{"num_hidden_layers": 12, "hidden_size": 384, "n_experts": 24, "experts_per_token": 2, "d_expert": 128, "d_shared_expert": 128, "hidden_act": "clamped_swiglu", "moe_layers": [1, 2, 3, 4, 5, 6, 7, 8, 9, 10, 11], "router_score": "softmax", "normalize_top_k": false, "routed_scale": 3.9, "balance_loss": 0.00622, "balance_bias": false, "router_logit_norm": 2.0, "n_groups": 4, "groups_per_token": 1, "init_std_router": 0.0177, "lr_router": 0.000554, "num_attention_heads": 6, "num_key_value_heads": 6, "head_dim": 64, "vocab_size": 8749, "norm": "rmsnorm", "norm_place": "pre", "norm_eps": 1e-06, "positions": "rope", "rope_theta": 10000.0, "rope_fraction": 1.0, "qk_norm": false, "attn_scale": 0.125, "tie_word_embeddings": false, "parallel_block": false, "init": "uniform", "init_std_qkv": 0.0236, "init_std_o": 0.0, "init_std_up": 0.0236, "init_std_down": 0.0, "optimizer": "adamw", "learning_rate": 0.00094, "lr_mult_qkv": 0.5, "beta1": 0.95, "beta2": 0.99, "lr_head": 0.00619, "warmup_steps": 566, "schedule": "cos", "final_lr_fraction": 0.1, "batch_tokens": 65536, "max_seq_len": 1024, "doc_mask": true, "train_tokens": 377700000, "max_steps": 5764, "dataset": "wikipedia_en"}
Below are experts of layer 5 (counted from 0) of a mixture-of-experts language model. Rows are named router (the router's row for the expert), gate (a neuron's input weights, with its number), up (a neuron's input weights, with its number) and show model dimensions 336-383. Each number is 500 + 40 x the weight over its row's rms, rounded and kept within 0 to 999. Numbers have three digits each.
After each expert's rows: "comes after" lists some tokens at least twice as common just before its tokens as in all text; "gets" lists some tokens that make up at least twice as much of what it gets as of all text. This comes from a sample of Wikipedia text that the model never trained on. Tokens count by the router's weight.

# expert 3
router:455485478541431495528490562577537498455475576448506468479453473459451501491582518481499468509470524518460510451470464421535498451492539532475549
gate0:510439555436466544482522525533493457491580481483515612490476458474475483486558504560430502472467492517562506506497499503569453470567521469510557
up0:506462508513482490477537483507456439508543445503508556532491511499475570510476394462443536494492502499516520478548511472468433511441543456513514
gate1:495475530500436458514493465504549496496556563548583483427519406509401495491458440490450504519512437494408429467518504506505546464530512455597515
up1:516439438504520519552546476489505549536513490525478463513502516536397449513537491490546475452495492443442541530472519543498533498490531523478532
gate2:485512528417472544468473427477466500585451498516560508508496544560509538503507505438464504533456504490588472525459492417470450513537522446516521
up2:505516448516531540490576499532512510503483491490537430493504501537557482445543535514477516456465487475572465473518489488459410533435513451525471
gate3:489478504453479487551561530493502490526533491591552525487511472518397575483548493553413511483530559420500517527534518553518497463523583476455374
up3:407533580494513436491519499505493443481534440542521494483547487521476545531519426485516437585572530449506471514541505570567503544530513478486379
gate4:465540500496523534517512439435503514516509444479459443490508538531436528521530488450585475470493473497461459550539462511551458521451556459471434
up4:447523594529485496501534507440462552502529481456388476514449552493500555534561488504523518513487470492490452544495393472574447535479569445461465
gate5:437542541497548475523495537520513458498455526478445531423480521468502529489536560538474575579449469518423489494490448443472554442471531455406459
up5:481434475516501597494549440508511491496370489456500500533535443497493478425400487476477519526462438481476490529495506519410499456481560439569544
gate6:485428479469554587458537460518506520463537545466503487533482511501506469505493536490454478491479455420482505504455521497381468497471557510578576
up6:467450514547505578467565451516551483465474506505513454490525476496482530546461557501484502512472477428479513505443500452453524483491545485517620
gate7:486469488574478550454505500448517462485485469515478474568511524514550510504521416455506445591458535576439467454510516465505554453465431542404533
up7:538462478552428508472509504512512490489529517492481503569513538491471565501467472478454446555479551575491451533541453531510508541454504542461495
gate8:529474503496478528516447484507462503468429509564557498527556517470516544500472524524467508473469501583565567486558590450476527531494478505527517
up8:538541495557560506501450487511492433520503514511547532470543504553537568493531494465495493469496523456518574454597537523540525504458520434479470
gate9:505418523432441540479546495497448518489498549471455450576492491530514484475497453469481495451494452538548422475483499477515509538521523490534551
up9:487481570448421521500538545518531548485491569479485511577447537506462485490548481483535483453476450554448485475449465481520434519539470522515571
gate10:536445511484543528491542483510442537509532530489525495516536466449471453518470542504440526505517496471459456472488543468510424567515505511495426
up10:537472471505535462506523542497478532505506501471516515449501434520448523474589443454466552512444480426519600494503504457488478510453554516479475
gate11:491406463492503504502474425499554533530448507565470520498557534496481485484490544478558497492432523538416508557529526510543522478493593519410497
up11:501447431530528452540505466500562516491518556492470544501533513458431484518511461468515516519431483554520565523493565484535489527483583508497503
gate12:487425471486516492512516463478510548517560552482490445439442511526401566532570459499443537588513535500487458473546498501570533542549459514431504
up12:457414485471526459443565501496528546529525518486496446490444492568407522512449474579450560523484487416439468486527483492485444461519519478517492
gate13:473541448523514485547522525501506509471531478487548445499520524543391561522424515497486444461504469584516446560503494539521463552469516485437476
up13:495478524478460551521513535510530544505535478431557504565512549495388479532503496471504484448477474563467502562490509479496471562487455483446486
gate14:459500472408467535431490450465499522590440420540495581527528514516482436474491424517462495476462481503420498540512434573484507521494485526415502
up14:500473456405509504492483392463533450576485453483434605468494441481466446508462511538481484548472483558502499550546531492523442516548508505429482
gate15:494442538443444507466463506472459543531569504509551565520491457497541556505461564460500493494514453488408460462461468429499514518467527479479550
up15:533471535470447462474529509501474500551537528525565492495460462443547466455465469423485488488479438496432517478463502480466529517487508457540484
gate16:519513549593554489488593560520478475454551488482523479480512597518506552502526505556539468554409484525494461480569472521504527469521529526533506
up16:483522534518445464469505534475509486444489522494575398500492475524488522503535451529497499556488494555467487533526511519544494460468522507517515
gate17:467470518560493521435512568511484500446553473511500572486523517473431426503451458575519573543522415496447473528573460487470517548487552473471418
up17:486508518522477503477496537480485479459549469507577528532534528527468468499512520621533589515524509494490501549528486517518548504473582501522482
gate18:481506450525449477496569475499523535478492538483436419468543555463547499515524497512523441528434508506471522557493589530519496548556495505395504
up18:509473493455522521538569419532538554451528428514491489413490531524498478479522498510481470559536460514422496546503538535543427558561494560368507
gate19:514627533453472548402467448482543554527488472524535558500476521490396487508496491528528465526559536521506552524498509528479516537527542489480502
up19:490524443414493497406466547477491530553439470450523537521514460528497530492559510497513520581549523488506465528476468554480488548458491567499459
comes after: " |", "|", ";", ":", " /", " 1,"
gets: " 0", " ", " 1", " 3", " 2", " 6"

# expert 4
router:541503519502457510450467465413522478558513477540498473504476491473528491481515524519412506531466544523505512554509506597459552405537445474460464
gate0:507552420538536474536516483505563533494532526479564481510493522498415546511498475541420491509508515535475523570479506474451469500520481566506487
up0:537565473531535455556527500529507457591516492485556476412433449506420594518472445512470493513514510513534495469424475427461462504488480547520522
gate1:509502503432500531524459446476464492523493532500497561514493466493442529566520493460504522519553502522499530437554540466519537512462558491517494
up1:504512496498562560552460467452522500433614446439502544533517500529496558513516570468538451526453536482513523480462565551404471504502442504507532
gate2:427472540507513443514443494443545519563484562500573497525501423508522454453502502467472462451471486501478451424504461481522515523453470526547469
up2:460435577477531503496466515497556531522466527510540549527505513524487400477488520492495561492510510550484471482494469552467536542490578539507487
gate3:553482431537512438491501560522524508504523570403536515499460511505480475510590446581520524519484555456453448505545518520470435460465532458550467
up3:527472463569498468467515545521519431499539484396505517505482504467508448525568433551494516525517547416497532568522467518529478479469572479543471
gate4:512419502518454503468531472422505540518481555543447508457533513484476456444554582521539561481465488485457489478550557593524474465516528564443484
up4:459499522544488509493475545489509506517439486524487486464480530458484513500548511505544510483451477492441481540483509521527486530522531543483447
gate5:527555437508427473420558518528561533548505546497494422459531470487450469497483485555507499543500461470440513539491546492440504479505519500456460
up5:462477509495436392456575532516506540493517581478515456514500513481465456529531475495527507569472475541481485537508601468558548460468541477519472
gate6:459476513523487538512492507590511555435541518473526551572492538454490525521537538486497499528539638507507500472551496499593486514490542571499599
up6:430414519494515478530518494515521472457532490538513632454462504422441482521480515557484468523549512466450565539500513495523444458545585577521561
gate7:515545530482469544501501416497559481582504500532520524485523463513444547464510579508501534537525480490507481495520493608445568520490442494432551
up7:523531534492492510433469531566566544536479531493575510526460496472486501509520520535460548502495538499453456530503525530473504498482502495447555
gate8:479461541490547485461550467540551525509574553484547472493468536518448512540484474481481402497494523460488433483520570444558427527441465478494569
up8:469455585447539556499543499533585499529521472483563544499487489501468485514496548492496424521534484456522466459519568460553431493551493525529612
gate9:572497611475515477482525425468586572465499514511475553507517466455522452493499486426504490493542515406516505530483489536518475502410549542476432
up9:517547576421565491477509427498522495521490462461484557492501462504512437494501483487442509501559460453504506518463550589519528491382532559428425
gate10:516516437518472469484501515538499526442514547502456517518490541555471548553587621450470458552471574462522561592504530508528521515506503465529535
up10:496544422529531475469565470464483586427461542571479546524512555552407491537511489461530497496519498454479559500573530515518529553418430481507499
gate11:495452438517522507490570527438436559589556567456575462486482472521490481497461516533479416558487471486502482500538477424565499516558582513481450
up11:485513523473532465523550490456487456473454509479528426494446511566461451536456489504533523496544538428579497490571520437460481575478455538509526
gate12:514529520502471536463515516473530534476479488546467391448576456540539545455506464530451481493558550460500502502531495489501580440561552474517531
up12:452529495473485495448559498496489545423504515547471460518528501492553559516510533481542504486529579492525524497558475462519499436510542437486481
gate13:475526492528536546454553585451472528501605514453548420487595577547581565460494446489517488501506435479557547438510560446526533506529467452558516
up13:495595498445532586489523458504484495451513494505508392493488519515598486482510525464527524470468475509553483436566492422502555469533490377493487
gate14:464508464472518527514477458497523540492551483509528493427503505435484521541542511523475539531549498405418445430488593410498472485523515536472517
up14:473489455438519419485473448499496538484504488524535497448512536485472457468461540538513510545557454416393455533455578517485472491563520528435448
gate15:528519518509499573446515413477415506476455525517511486593561524415546496507516454465477374584527532561505451516563515453506518576517461437541476
up15:413488452443538437479485483495501519518518509516443522577490516529526484493458474488443411512571509490552503479472511443452474526493501516499531
gate16:418439517537442548526554499495458557570534492547507465485483467562507456470451503489609464477496485510503520436430507467535525498461514429528519
up16:485438544450432524477580482558518530579497470500527459503488515520521589517477435438567510538520516485531502420452457438579541471493490456548553
gate17:526486513512534491537433506469580585518502508503506503517527478541472527466553508548505515493391518468454563566460509471462490512483511557466528
up17:584538554416478507491404495536585501525468504535497537464446570455542490486563564559524583540439541451515532564507537470511552449538494568468444
gate18:485553459515533542524497497588545524519466549456568542366498477523467502538509524541452466525473500482500416447502482432589474537552477438539509
up18:518506484524483466513492440478507464513479516496539458449485434479491503559536522572487533551520520516556541509518442444621547558532525444462458
gate19:496522504445447559467478441489552488557453547549479537471482508497504493483400516534519516505484436513496547490522469536420587471487464558481518
up19:492550531480456544497574506502538478548475546534462542523484450513515527509473463561484525515443520498515491488531492499461565496428439493533499
comes after: "\n", "–19", ".", " he", " to", " has"
gets: "==", " be", " after", " was", " out", " until"

# expert 8
router:492543529556552459564509473500507500527510517542471493509515448504476485521482567436420411429518497458494461441428529504499480492477510550497580
gate0:499523464442513584449500456501442524506514519510506471524626541529513433398541519540489470472512418523545496483511420490401507554585453483516495
up0:571546519446550515506467389503526532377489507495456530475490569509511499477444515495500506470513535465518513447504521430449471525533463489493513
gate1:561494495553500546516508552451508646520514524472530509414523510479516519441613518563563430558487471488566520527481523480497512503519493570487457
up1:591470516559469507496555473501517555483520477486437538415509506457523566495489489553534500482502471512532504469458603525503457487521511540519510
gate2:501447440507430478509568594452526582498513563398538465459551587559497530456526510514526486535456436515488550494531445460507502560525494535518523
up2:484501474506548484449517431452463506516473522465522482466494472495518540500504442497496475557518485533541519447493548537534453525477466477518457
gate3:504478492470499487487470493549520489506527551496570476511518450494561525478542548536566538490447447527572486465519460544473490505559456484578509
up3:509463528460504558487509484533534553542491551440550453577524505465529521537455532462610490513507497501613485470496438530540463507578422549565515
gate4:550424522469414426494517489536495519573497551539455488452507526492387458487540558486490497539498394489407533468534428532545527524485473517453500
up4:555461471485556476474413485458470520475496486541534558505548497522561514516506527609497473491454522509557614566548539488495551533469494477509471
gate5:509536552480496407471567496511477480519508560470472490505546557501527446409506552518472535511464462464497550483558525471468496540488526440489467
up5:501533501492503443459514521459493536518499496542412492566580535490469435506503543484522515492422469486505530526478539534476552504449469520497427
gate6:519488472454478469468470500522484453562503542447435544561462525515475482558477465514432533518515517508444494440483552510436463492499537529494445
up6:502516516519560432529441549526421545510571520496531508517575510482571537568533497474457557494483473525539501450528545542480527515468531496536474
gate7:475467513475506454452484536465495496417552469447489469492532497515407471490572541514471487522497504477532500475551427507471521600538436482463515
up7:485487429480487458501493365468491482481514483453494461519535506519544457518494494475459541536464443467438443510465575448478498590413495458464420
gate8:566462515475537570478456494530496585432574413484450469478496468510531524500501520550594462496529430513598536486503494548467559499516451481498536
up8:479505513452459540473412485517555473522435494500510551456486502527570459523511552510514558533498476496521411512543509467474527486598464461523450
gate9:504506507530498596478433521483513503503458525506452531498561551571517489494492513487496437510486519486514507543503470588472513451527508522553528
up9:540525484480505524527432493507465478531497501579453589569532533515519508539520495582441538521490522498510498496540536556451533504472503481529496
gate10:541507484539507476555447545516433463473534541511492467460524491550552552531585510500416563527448539513504527530568531475532500527539533440496453
up10:507498502516507435524469520490481485435489568550446534423503489523485530493515516494480558540503525506535541474536563451534450529469528462563481
gate11:509414471462499476531521469394463544574525506444425507523502469524528474430547484473523508551507450553491525495471471525436449486509478542482533
up11:497461481546486416502523549516380532457563487480474515502496543493478456499498514509562472508506367545446542552510432577564500488485448517395495
gate12:479476489447458417516472522490436454505497523513532498475451486510428516553536499569534473483500452594501567537503469373590543503440479516554465
up12:539578513460505542505497528513449433468478539537438507483512530491473530559482558560560485509493456622525527538515419437551602505393460446490526
gate13:479453526506482478528550594491509582439482551558484433523527549553522507516553486505536466502486528530544467488503439532546497504530547469499543
up13:526466453501516477551545521493575598466527540503504441432526564560514535531533522477575453480484481519561514494508494527515490514474527540497499
gate14:494439433505477512499452539570546530398436465542496465564478507527422457539507427508483480500505469475502511536579603460518487481470496467526474
up14:607437494507482577490496438545466501475504439511515499618574507494496440503508546479505489476556461464493530550496532565437517508556504452507514
gate15:442498506525484474461530524542542470449492547492512450489545514537612509486504584541547513519464485576478480467499493438513532501520504491486488
up15:544459436503505460464428550546499570567530495502500483516580575515512560408488511557512483512482454497491524474513568515458501507481480527547537
gate16:593510469502546492485486558463451510436529548472540525483485526480515520431516536572597564518440530559513538472471481492542555448529512497509482
up16:477478502467490465480549549447517567538480529396550566511552520469500546509505514560582496562510474592490476485529401502587533511533454458507510
gate17:537505455497479482479439502507463500555530513512514520447474489495529494467570479514473499607474516480508508480527557481461522498599523500473478
up17:519526504500508491447434515485485485513433468504452506487465446495591394493520465543452537492472555437465512499516503549481540544525514522506449
gate18:558438493472458616435535491476514569473495482556452446542523530498560425449496452532490510564446497495521485506457463522515486571521475514546552
up18:530545506489503560531487517447577458506483397521467502518539530530598520498478511476558431469583619494600547549505524443483526499499476492448530
gate19:460469491486510509464513535481512525498507494501480534485617479533538489488554441521520527512468518539419509502506454534524548470530498519472442
up19:527496451488485440521379487590528497569469446515441535534509602483525523462517551511525547492463468428444568517465584515457481509500482520515513
comes after: " ", " 0", ")", " 1", " 2", " —"
gets: " |", ";", " =", " H", " M", "S"

# expert 23
router:515561414501530532532493490553431435525518496443502531522487473557516459488482528485477530514531558517547519472448453478490462447554551453518497
gate0:490471420506550465544493470511520503566464457465530506564479575531515519466510558421510399469466497484447492556544461505578520503492543430525546
up0:452506450466566496540532518522492477573490482456527498465470472472519479509522495498484488519496559459517448486476527545557525532477528414482483
gate1:546483462449451488418461463481455520437540481439502542526525510426471500435553514533542513466567462516499451544486499495479442465506520502464442
up1:543536454483430459417425503525445533459519477516437564509513534508518494453531535517491551475508505477501472483490531434488454510500545444556459
gate2:510537494530547432553549465510435494401513494475526493458521494500509542513468502524562461526494576533509460541465458522473484469504515498531484
up2:509552483575550422546580491536458526495453458520539549501502474561507555487567517554556463496505554479444459533444492469470489501448573497517493
gate3:470486488478475501473517424463502552513486436519521453491551464486468467522477502458573494400430496475492490524435507506473541495453472488441484
up3:465551506474488470473480462403509506519507533551458452437530514447441494486473518498561535506436508419496525497481510549469530529435460496416467
gate4:535561512447459499472526490526492463462518573564469502488473541471502473492504501494463490512528482516478529488512487474444490495458454497430517
up4:507572447437498445500531490527499460446553468544462530513480460494496481535450520527521503533503573511474560469542460459447514488490509511498467
gate5:580560466499490508493456407378485472501483523539549518451562446460504519511508497460511480467530524496516538565526502454461504578453491519390553
up5:464497473464497511521434399473507419466505537511513512472523497538522519432464478474526494482508493472488538592517523466463449570424480493474532
gate6:481489453547452456515531436487462457544483504565518467465455539527430518442499529592550503466482431502511501515537547480440510588440518574465558
up6:476518417583508491531524456494492381572450432525477486450439502539431481422429508585583504514457497511516540539504563488502501612431462499513494
gate7:481480485481522431529478509458455542498528501515532479531553433450493550478569537524514513558513473510534400511562402531480605540494514531507492
up7:482502499530496440546477539477474506501555495561519531549555433438484541542513525499431518528579480505567396513536431492537604522502493513496512
gate8:466530485507500515498441544444491534496507533423481474533537553469454476470519554488590510421409490424471480553475468516528465514549517482506511
up8:453511476545537460510486558453495469550461490423517498466558492507482485431515468501494514533435470466547567493435474480456519517492512528561463
gate9:486442495523473536552492517489559506486438521508508527522490504482500448538450568502481379518476487567456478507492515448465557464478427499476474
up9:501590484536503503559469536473530491468483510511462501545457452519526485505459545477514498493497546522471475457489475441501486514468424439496495
gate10:477512586522475528486476527483491501451469546465573518538518467493442531485505540483490458511462500514487478491448510513492559478511560487534506
up10:481553521507508551511461494494514484487489521472570530501475440555438550487516517501491488503455485512544512483475494524466480502515485553590552
gate11:407436484473492487428523546553531482593460535433518456522469492468542469431462500529475486498452437520526514535472502491499516574539521559496544
up11:481452496543449483505626525548467456537442509464489507474459481541569416400476476511505548541421492535550543511463478509488467541522533567572524
gate12:501515468563572551475535550483480512509494534502454522571467510549550449565488502538490568547533516512477555474441504511449471435475500499488472
up12:500460495572559545470543484509508454445518570534507413498543500526463454527472489483503556466566525478494550540475457490509508493493440535484451
gate13:436554546437487586399525518573478519554412493523498542485437517506518501509537493520481516531493508488490485473530532616484517517504475476536573
up13:441509485450492603456515512497501536545435497530465532467429538588516505450561520501464469531522567470500493475513526524454401511529477486542542
gate14:471545471565526558540499494539563512504519589505535420472469517614505549470514557428456504523491533444549511462530450425489487494535481528477439
up14:461541451560495516462524493547509437462468475503446451489464436558537494442520495513441488494452522470555551480472451428474480479545500526514496
gate15:485500574515497486538475461512555519557494586474439498459501507525462496475507473533502483543580488539506458491504538575565615538532517459482460
up15:438515538549538501561569508537497457463528643431500485441525418560430455495504524517509469450576529506536508452438525497531586546535538484504468
gate16:528515497463569481476596479522553521495449455466444464532498503518511531532453479501456518495569460505515474540543567504517488494510486472501477
up16:521523466496580448480535548504525505483439486452409523486448417508556490562525522501448563489533513533517525446507568459523515511507521434527430
gate17:509533463549580568482526464516514460516515521489590514529540475542527548493498478559524482397484429522487527513449559534431485559485484466509562
up17:481551459541532569534533495480537478549436478484533591493497480521519480533499440526512520495495466440497565498502599512418460544489513494545500
gate18:499413514520531486532501493483444412494488496428588465457530488458409433518541476532473481503492486552482535552490503499483497535529480520474475
up18:502498497552577449498530515501458408505461446422545508472495440559510442536512459468502441526570561539513542519475517483491474526485500465573508
gate19:549529420487488470550463452451550486570435565531536492489510557450536498519543455522451459460461446540520445504491502516491530503468446474488488
up19:538563436539467485517492528449469469504490494535514515495514486482505481502516425510369507473508547553573516501486461449504527453474490406492470
comes after: " |", "\n", ".", "-", ")", "s."
gets: "\n", " /", "\n ", "°", "′", ";"

# expert 0
router:538479551552467488530533512477515502511522479527535499471471544497523622490512494546465552512439525502504481527479541500611530515390560423551431
gate0:516561462506526475516441517549529532504482538437477477437466503479503530508617466521513555547401499504485444513510521450480503554527567475516492
up0:528630443519549441514487557466506485481543542469515397395501511484504522463551537544467483460408491548537469451528490459474533502531559473512471
gate1:489488479484520461510543580460394486519499494458495516507538511506474533486537462482500468482493505512487481600538530468547508483501522511426549
up1:470496458480510477519469491511449472493477480461506487534507524498444534588468507521520464513475566493435452584537479499533525514477478518372525
gate2:547468499483486417531517460540515459529512475532555540512541391544537505521449535531509500420513509572497513458460496463473445529472400456483465
up2:554486523558523439495486449464497517490473472457520541527460435558557489512498531547523522528519475604520496484501573499531543468522481463543531
gate3:554545418442514487494474539483581442530469502518485499433454511518507530564575531447471498472509564550474503595501490463521508491568509492544499
up3:538643518503574500546466530557549462480462391522514448496527564449556569549568525467493480424521551496516538548505520521490545494464500490547525
gate4:519567474495519513496450450468480524474489551549536465494530542590499482476544529523492497535445620439505521530573508471528560558470503517517462
up4:542541490542515430451460456493478434446480488505497528516472509512450490503568503481500467533465582487498516575569513508519549558498499531537467
gate5:481518490444449518423538502448517541475468515466482449513514469408523509443505525494589444534457452538528526517485488562532501490491474546493458
up5:541566543485539472523548479521514502508490510530502458523507570521463470539537467483501554475537504434508458548475490395480503521564456487432466
gate6:565465482441429503497522505537487493564506508518537457453458481551423453493531471448498529557438466562532494572489500567526538511549457531517462
up6:482432494499443515489488577608547429551518533470568547488471493497472488492547507451427470507465482451505480521453509610513557523501527524496522
gate7:476478519421572443554541480491525450466533519537518459537535536523377506520507555442461509464553561462472501591531464565498528468442468484407478
up7:553439486442525492542524451471568457444496590478494525500467510508384498577481506433451502468523521478453509618481531526494488507489464484447509
gate8:519495518507506486493570496426454477501532441536471471473507568476503565501529482519495516491540594471566515495530510420494553475391479527493448
up8:559376514450518484526488495482492466489518520545485472469468501496458552572481505471538501573526499505517466577465519504465523480481446502477530
gate9:487465460489546540440466456480555532472577509548437511514541465493454465473473507461546470485491569433421537578505479515527512552478444474389493
up9:422478528556539457398490489465515485480583530497477491479525505513470485460419451518504491455554475426430559550521474532561598459470503531428538
gate10:492517481521536460511461569517501466521538505531522525461461447564507490535458515503526535476458488462532539446525525420479426497501516422484434
up10:556567484479541493418463509579515514506509433502554506535483481469507534447599536458566521544475483433496555588551454504470492476525499480498503
gate11:455510531482473503552493468487481491530424555531438561427511563440547554544461507482548507526458562518469497576488517534521519561443528546416437
up11:491548545458541476495521510463512519516484499543456558458495564480572575565452444458563539502527516487487457562557566575510528517481516531472495
gate12:520501460478532518487528477509519514539511473554533420523544555520484509481501544491520533535503488425549524515519476511458527532485475478512515
up12:440501498428513582499548476583553532518492551449448572456466495456468474510468566530569519553450506459556455463480527507467453574483508498494545
gate13:544454483452497490500533568544458509491489504487555498495474548501473573496559537523439537554424479521479504557481497564535564433515469495458550
up13:547405491518534517491499509546527469463460511499503504545472515523456568507562483523494577493486466539500488561586523541525474497442503511415518
gate14:510478500429511509553480480433503396552416501526494471468496458462464470438449449468471496492548486554468570533555504543495523519484441566437492
up14:526478503494510502553471423471540416527412497578516539512557485498461522445459463497501417459562492528460530537492497507480505475419442567391527
gate15:527456480484557465565389419514469516553489462530539557527414456559514548524485508454534466466478529482491486480410515480480448506360515517467493
up15:525472517496469504547424454481474514550473408498467463563441513499549561433489467493500449491471505563466432505460510582477501503467552545503490
gate16:501489497482562487505497491505486522580445481477527421616580490487487463460574498491573499443408446432473554447507486540440541514460515550460513
up16:525497510448534503472500513485529470547469502535571533492527520480560416472571524572517510448465495508506529472523556448534510460430517559516511
gate17:471574441357436435474543533563450494503475469481562470469554499528525472572458461519437521499459440541476497466473523520498565527532462555471552
up17:508524453425503434503405535574508491521471449521551487541496494535489512541494467472486461515457522486464472491462525548500542528558509551506451
gate18:542555480451486479467503547572494491485497587494499446406495528454480470553558492549578460541523372549462556525568487520498564533560558434471492
up18:502525506559476538462469611480538508454540462518484503498488542491537479536523521610595533482519419511468555563507462488530448527509522389491522
gate19:495585471458547430478491471505492484557465576409515501504483405483465495527460507435515468446466369532547517427459481511479524493538476537522462
up19:563589492532518414458526534456499497489473472487535515520486481488564463449498470541551464457512393557567538515504541526527481495478497511514498
comes after: "\n", ".", " was", ",", "s.", " It"
gets: " by", " The", " was", " the", "The", " It"

# expert 20
router:447476453484464442492496544523511493491495506473534444463493452557528475452430469473431532489474453560518519509514500482503464498465398532471425
gate0:521500443503478529470483496482502528455480531489530441501527478492351462477585464489541443472499491433531508553549513500496505499497487466464472
up0:512555465496411455424491534498611526490441550456587476476494484500416494502588419541510468446537503491538504572593469482531483529523479512503419
gate1:503487481430538527580449510508491454552514500508448556425528443462485471590492528437487554478510597536480498459344462471560595499457515460561514
up1:462521443370539447559461517535508440543492552528509534403486421521456492536480496558509520465544493528514532487402474510538539475537517403555532
gate2:533465490483516488535543498493455524477526530501509482293420468601406494494468535578428503469498570544564475455502453435454434459430469491511472
up2:509474511421464458529570495527504513537495626519559468361470493549479595557457494537502462484546532486546515426538426462419450443481538462489450
gate3:529458465479456447498516535473548504457437401504496561521472488535452452482502505449487436545501527447570567547508461478509458505481524516514482
up3:533509526426474419527509485549560483484452504463520562501457456485475552559520516472534433519503572411523546561566432497475513488413563458464486
gate4:498513517501554520520545430515532509521492501483458516514549569534520536533533463576509460521515481523541461521488534542464549539471558498432483
up4:554537471439522501452541442514516528487456495499451452473531506510496493539532440532483493544528469425496528526471538533528515456479505497422459
gate5:464509495487585497407495501385508546486382576505491466444490524571433492452484545467436553478502448495508549505596535475504466480504567481507533
up5:543527534481475513550517458547533445545562440479448554461563466472526492525459513540574426553506572487474464476515449461439544446497435493477528
gate6:464503433478534516469484523563482457436510405505567554453473527547484420463503444577504518501492473499555547508490444505445488537472385426455412
up6:581539470478507518541479546450507501461541438506505451510541546514430494481521512568533512528488526565505500511431461530497510552434396515378496
gate7:535458473396456458512552485501509495486486558459517497448501500530576422410549548512462507508483449529479454512508483510499546521533483523444574
up7:484469456435406470529547489437524492475503536508548504491542506480510501478561529543464507506507481532476460479541419491553471490536476539481571
gate8:559515388441554541530491472520465477467477412581492480500557541524459500487493547509536565502509416529469484422489504440466470509492443526461517
up8:502518455466591456529520502548493471521473494493556531497474470548449539451410544461530486511510464557501518479509500456422442508507461571507456
gate9:477492422447506525454535472586537465473470474566448506556540476478480486562490509490597555531538531504507476568523465572445480506491492452483538
up9:516497411508518512410477488567457502527416491532463539512471483465507525488503521496543545571557571525607473500495460519464522468553508450474495
gate10:513494499455532481455465460475413457524559439477578524571493474540449460506542467550462522523528495450517541475549472507487497470537456414530459
up10:444473503474488504575495462565446464535511403522579521521477434547525457552464439528496446522544529516501501501537513419515504508581495462538459
gate11:418434461493487528505475434513537511489466519517519467452520455527513580438473486511462449551466473476553549518452535544477476467545476493506494
up11:478487466539542564506523474486576513481469429498475502461498414553521486448472466475488483525490479544527492492514603552504504480449503500493569
gate12:561535481406531507521460453489490512532527557516500494417440482510390508504522519532466490466543512440500487530501531533523533471495558519456537
up12:508538492381488440524480490474407516514432553491436500426499456568407467498462506491533573445542507519560468520506508500490532497459525471480437
gate13:530442506484509421535489543451455521525521469596512565458523548525510492529471550510465547504550396471539462521503501531473517525550489524459436
up13:513489478460546508512507536579517476528523437599551579403454504514519518529485530504481564489530461505502493467534493482504554503561514563441491
gate14:473427559538504447496512523455487509524443621467446568470570501538518482534531579492437501564523489526467479459482460481495492478483523452419518
up14:478482481469405451494504495503492444491410545436518510435530487532522443515537496411450536522522468555527431408454504460556510596520512495548472
gate15:438449538514547479488471504492450493515526582528492503474441589467500500549553482478409519473504520413464503525498561469508429527500547536549446
up15:507412490522513531594494478459519486514516529517541509511458499549434491516547525518420461483472475482482511471460490528533511460538468467500523
gate16:530562486563519564499522521523561565538526547539498518538517481493457512525567495469455475560447583492478517535527532529520482480492537418508432
up16:548551497500515511508494553548526508517506507544509591581479457517547478546485471540450514571503576503509501583516483507568496473457484482564436
gate17:578434445379453460548470550537461532481505556436478494497548499366449511544509501497521516517525431501443498603494580477538529494496555501464498
up17:594486453460473415512514523453443502440553588470536514509532471519530515593457544540533520494545507483452527540507587453527482535487463560498464
gate18:508542477517516454525524583500463472540526532467476422516508527437518578538513515518502515503513475494512471552454485495482478478461534531540486
up18:492504457512481477506468552535494552528511511473486412485454532449475555520555531549448489527477473428543467499529533509442458507528532591545495
gate19:537458587552557523526456527484451509526590558464475526579597536558489518494442575508376577578491544501521478540501470493464449532501514501533503
up19:519410527518495466457487539472483454507561525488411551507505468614458528517450525494397500499500480511506527479590519433487433493516527479517415
comes after: " of", " in", " the", " on", " for", " at"
gets: " the", " in", " of", " at", " for", " to"